config = dict(
    num_hidden_layers=8,
    n_experts=20,
    d_expert=320,
    d_shared_expert=0,
    normalize_top_k=False,
    balance_loss=0.000371,
    balance_bias=True,
    beta1=0.93,
    max_steps=7953,
)
Below are experts of layer 2 (counted from 0) of a mixture-of-experts language model. Rows are named router (the router's row for the expert), up (a neuron's input weights, with its number) and show model dimensions 0-95. Each number is 128 + 32 x the weight over its row's rms, rounded and kept within 0 to 255. Numbers have three digits each.
After each expert's rows: "comes after" lists some tokens at least twice as common just before its tokens as in all text. This comes from a sample of Wikipedia text that the model never trained on. Tokens count by the router's weight.

# expert 2
router:121107152129157145054148098075190073143177114125200121110151126117114099137146078157170127139125157158175160098160105068117172153162136071119214097154139101167154101112083115072089082150182105149124125089127158138159149118168127151126181112115103118134157097080164131079145125162155106166
up10:177152102184121161138103162075128083056155118066121167163135169109159132153129095112098137164148132059130152183135084146166139162075087113095098075152170132203079127086137141118113112125056086129126106128146112136106133161133135172159143151072139149129132126129102136131141168147136145077
up11:176064154159158134125107143137164133112099210137107170124144176087112145132118148148129113135090104129112145099196121147134091135088152207145109186101140154105129090193158142135156180104145137094111160104136074155148097164151113127107173080079143194147138059135155139146089136169175100090
comes after: ",", " of", " in", "s", " by", " to"

# expert 15
router:188088162187190138181102145150114163158142119153146114116162127132103131175145150177142073130147104125153143116109046150190139079163110117162116080166158126097125178169122111147151089140105072079129077119113089102099096099125113081147126089153134144163143148106156122138080092179151167159
up0:111147173188082152072195184144085136123133129121147147116117125179143123182189136179224151091131120114113077105156025150161147145149129064095132142182146146127116111154143062160135088141104128102162126135119069133125122101188212095144129156072167123157103088101122140100157095086115170084
up1:182159139188203097130129092112115075121152110095190157074103129137135119110159140162162116092100200136127128128179084124162106151054149110169086127136137180133138111136095090120146122075117154090140116170119124157125147120138165138177132151129157145155148126110075113091077141132113161094
comes after: " |", "–", ".", " (", ",", ":"

# expert 13
router:162106138166122079156170086084102166144106077084175128086149058124129129169122116110190141122093191071129114112155134131095186121188098118129167146111080149110102113168104135172145117190133090151086108120113133129190074076186134167110129107138134124107162115113104130171121160078185121122
up14:109191144137099087137149212142084138091119095092113091143081224075105141135115109096102054103120137151125131125123113117134167153126114167094128087136140094066202151178180153139109127094132179144179099167179125077136140134072097124129091140110101163155112154135180144128097138166151105099
up15:153090140126123118199084125122156154091135183074117115139082157155113212092130098121101084161096194109135106109130191126153099125126078132073108140146147093162096116123151125152094104156104151095119145193029122071146090133138136186151138126126113146188100095093134133153140123194151110115
comes after: "\n", "-", "|", "\n\n", " (", " a"

# expert 8
router:179144161144177173177136159159099152128074204140185124088177152194102119101151085108119158112124124131136123129060079135143075186118170095181110104124054138144122169145157159108084165190116198169196134138179156112112094098097084163097141126158113146139103177112118133108113140109118085117
up0:137058149106090147147115164101072134148139174084156150153131130088180145155135113129055186137151108158140066146091137112086126123184137142134147128130121176107153172110135122172076126104125137094121113115170086137091133074133140199108164159060153137123083176107161099146169103064135178096
up1:124125155118194119100126120158065097126164158152158098141085177125135126123064108186105139148125148107147123157094137161112101138169111079104111047099142159129151145139115069092121094123146192116179111138150109125153185142097130088118132192106133149126127138149049084122152137086111160150
comes after: " |", ":", " Z", " Ja", ";", " Al"

# expert 12
router:194096135181137175190103109115146155154108179119091129096107154123109152148106135158119087188137161083131147115179113122185150193160091117068104172155144103119078173118150182163123131133145123052135101080102110160167119181135147096105111113149154179216157154097112172084122111189140157107
up14:101083168157137112176152145083130111109132103144117125163118158090104130093101129124099186157150132100156133073148148086082141178101080166171122071190163135165070169080151137131132177096196118164151180160113102171107148163114109137129138137091127177136146170170089098089095049135101184149
up15:146134150143190135140148086089127067098130103206139141091106194142150107152100062137117148119075127050089135143150156137170125173167112089157082159127176179122127165070103181108174120093134154191111138099139103085132134107157124119087115116161118113154144190139115130100210149130087111150
comes after: "  ", " 0", ")", "%", " —", "0"

# expert 0
router:105124128184096156172123101105119160071132129087116095158144160129185118124167149112140167117141154118112134084112089122158125094176097111121080091103105108160079172139158166141112119118137136164109084128126153087091122057044154112122142127055101120154154154108122121078169139208165155095
up10:115069052154119160106171125132083109119124159138145143119128173131117128138058133129122145110155099151087063093121132134084151115097110122078157134151090114115156113172143135118140171100159152127145163133146122160112070121113100147076095128044151167131081078162127140170081137112131110162
up11:126098110154083118118087159120132039107116178151110226191157082161071147102106218116112142154095119125125115119098134102147155128185115147175075136102071124153111102137082089132137126059096122111174144164113120121148072098116081157138065138143097070151155100155114065147158105084153068129
comes after: "\n", "\n\n", "  ", " where", " as", " was"

# expert 14
router:123062154135132128122125131160158097131107125090120118104144182163144076130110129162118050163139112162101241150172100126130203151205141099150111184099120102079099104120117138150086087151100145070137091143088154143172111155142071126154167129152054104150140173077082103087161112165146144117
up0:120176113185057128135086160102139168095127171142141143101107117144148132167163094107074115122101077126134107133118156140116161100143137122154164084095187162167071118161101130188136063066117144137139092134091092135139094085167152119186099117149080161118191111129125157117091143123199118089
up1:130120131072158109149188204126084093105148180131117086123105135122128100147113077097160147187119118110126166145152113162136148172171148102145122065139133178126099146108096170134148146141155161169145092099087161127110112113117149137187148140110100129162126139124165138115128118133151196141
comes after: " the", " The", " of", " a", " his", "The"

# expert 11
router:166099135166108082183139115149133131173119102096201134141182119107090112077144096140129104086071154116124159073085099165139135117130163139141089129128084095117101130166105132176075065171060090139143105164163110154067188129137137131112173103060117153163193127144163135133089138124141150127
up14:189152130183085192160143135108135103105122118156114157148162170166102119092139170128162114171194146148089109095156131093160128146093099114159082142127119117142113161136135124152120123133096095080179153085137122084142140149067074134172143108148150142111119130124126057156145133119162143167
up15:151094114125087131086129086183113062153144074093134171143112152113119134139159178160130187149081130171082170119162184148145133168133180141171109167136142101149162105089118124165126088133114089155076144110111177125169150148124135130122139072144013111094102114101119141103174169208122104078
comes after: ".", " |", "=", "|", ")", "\""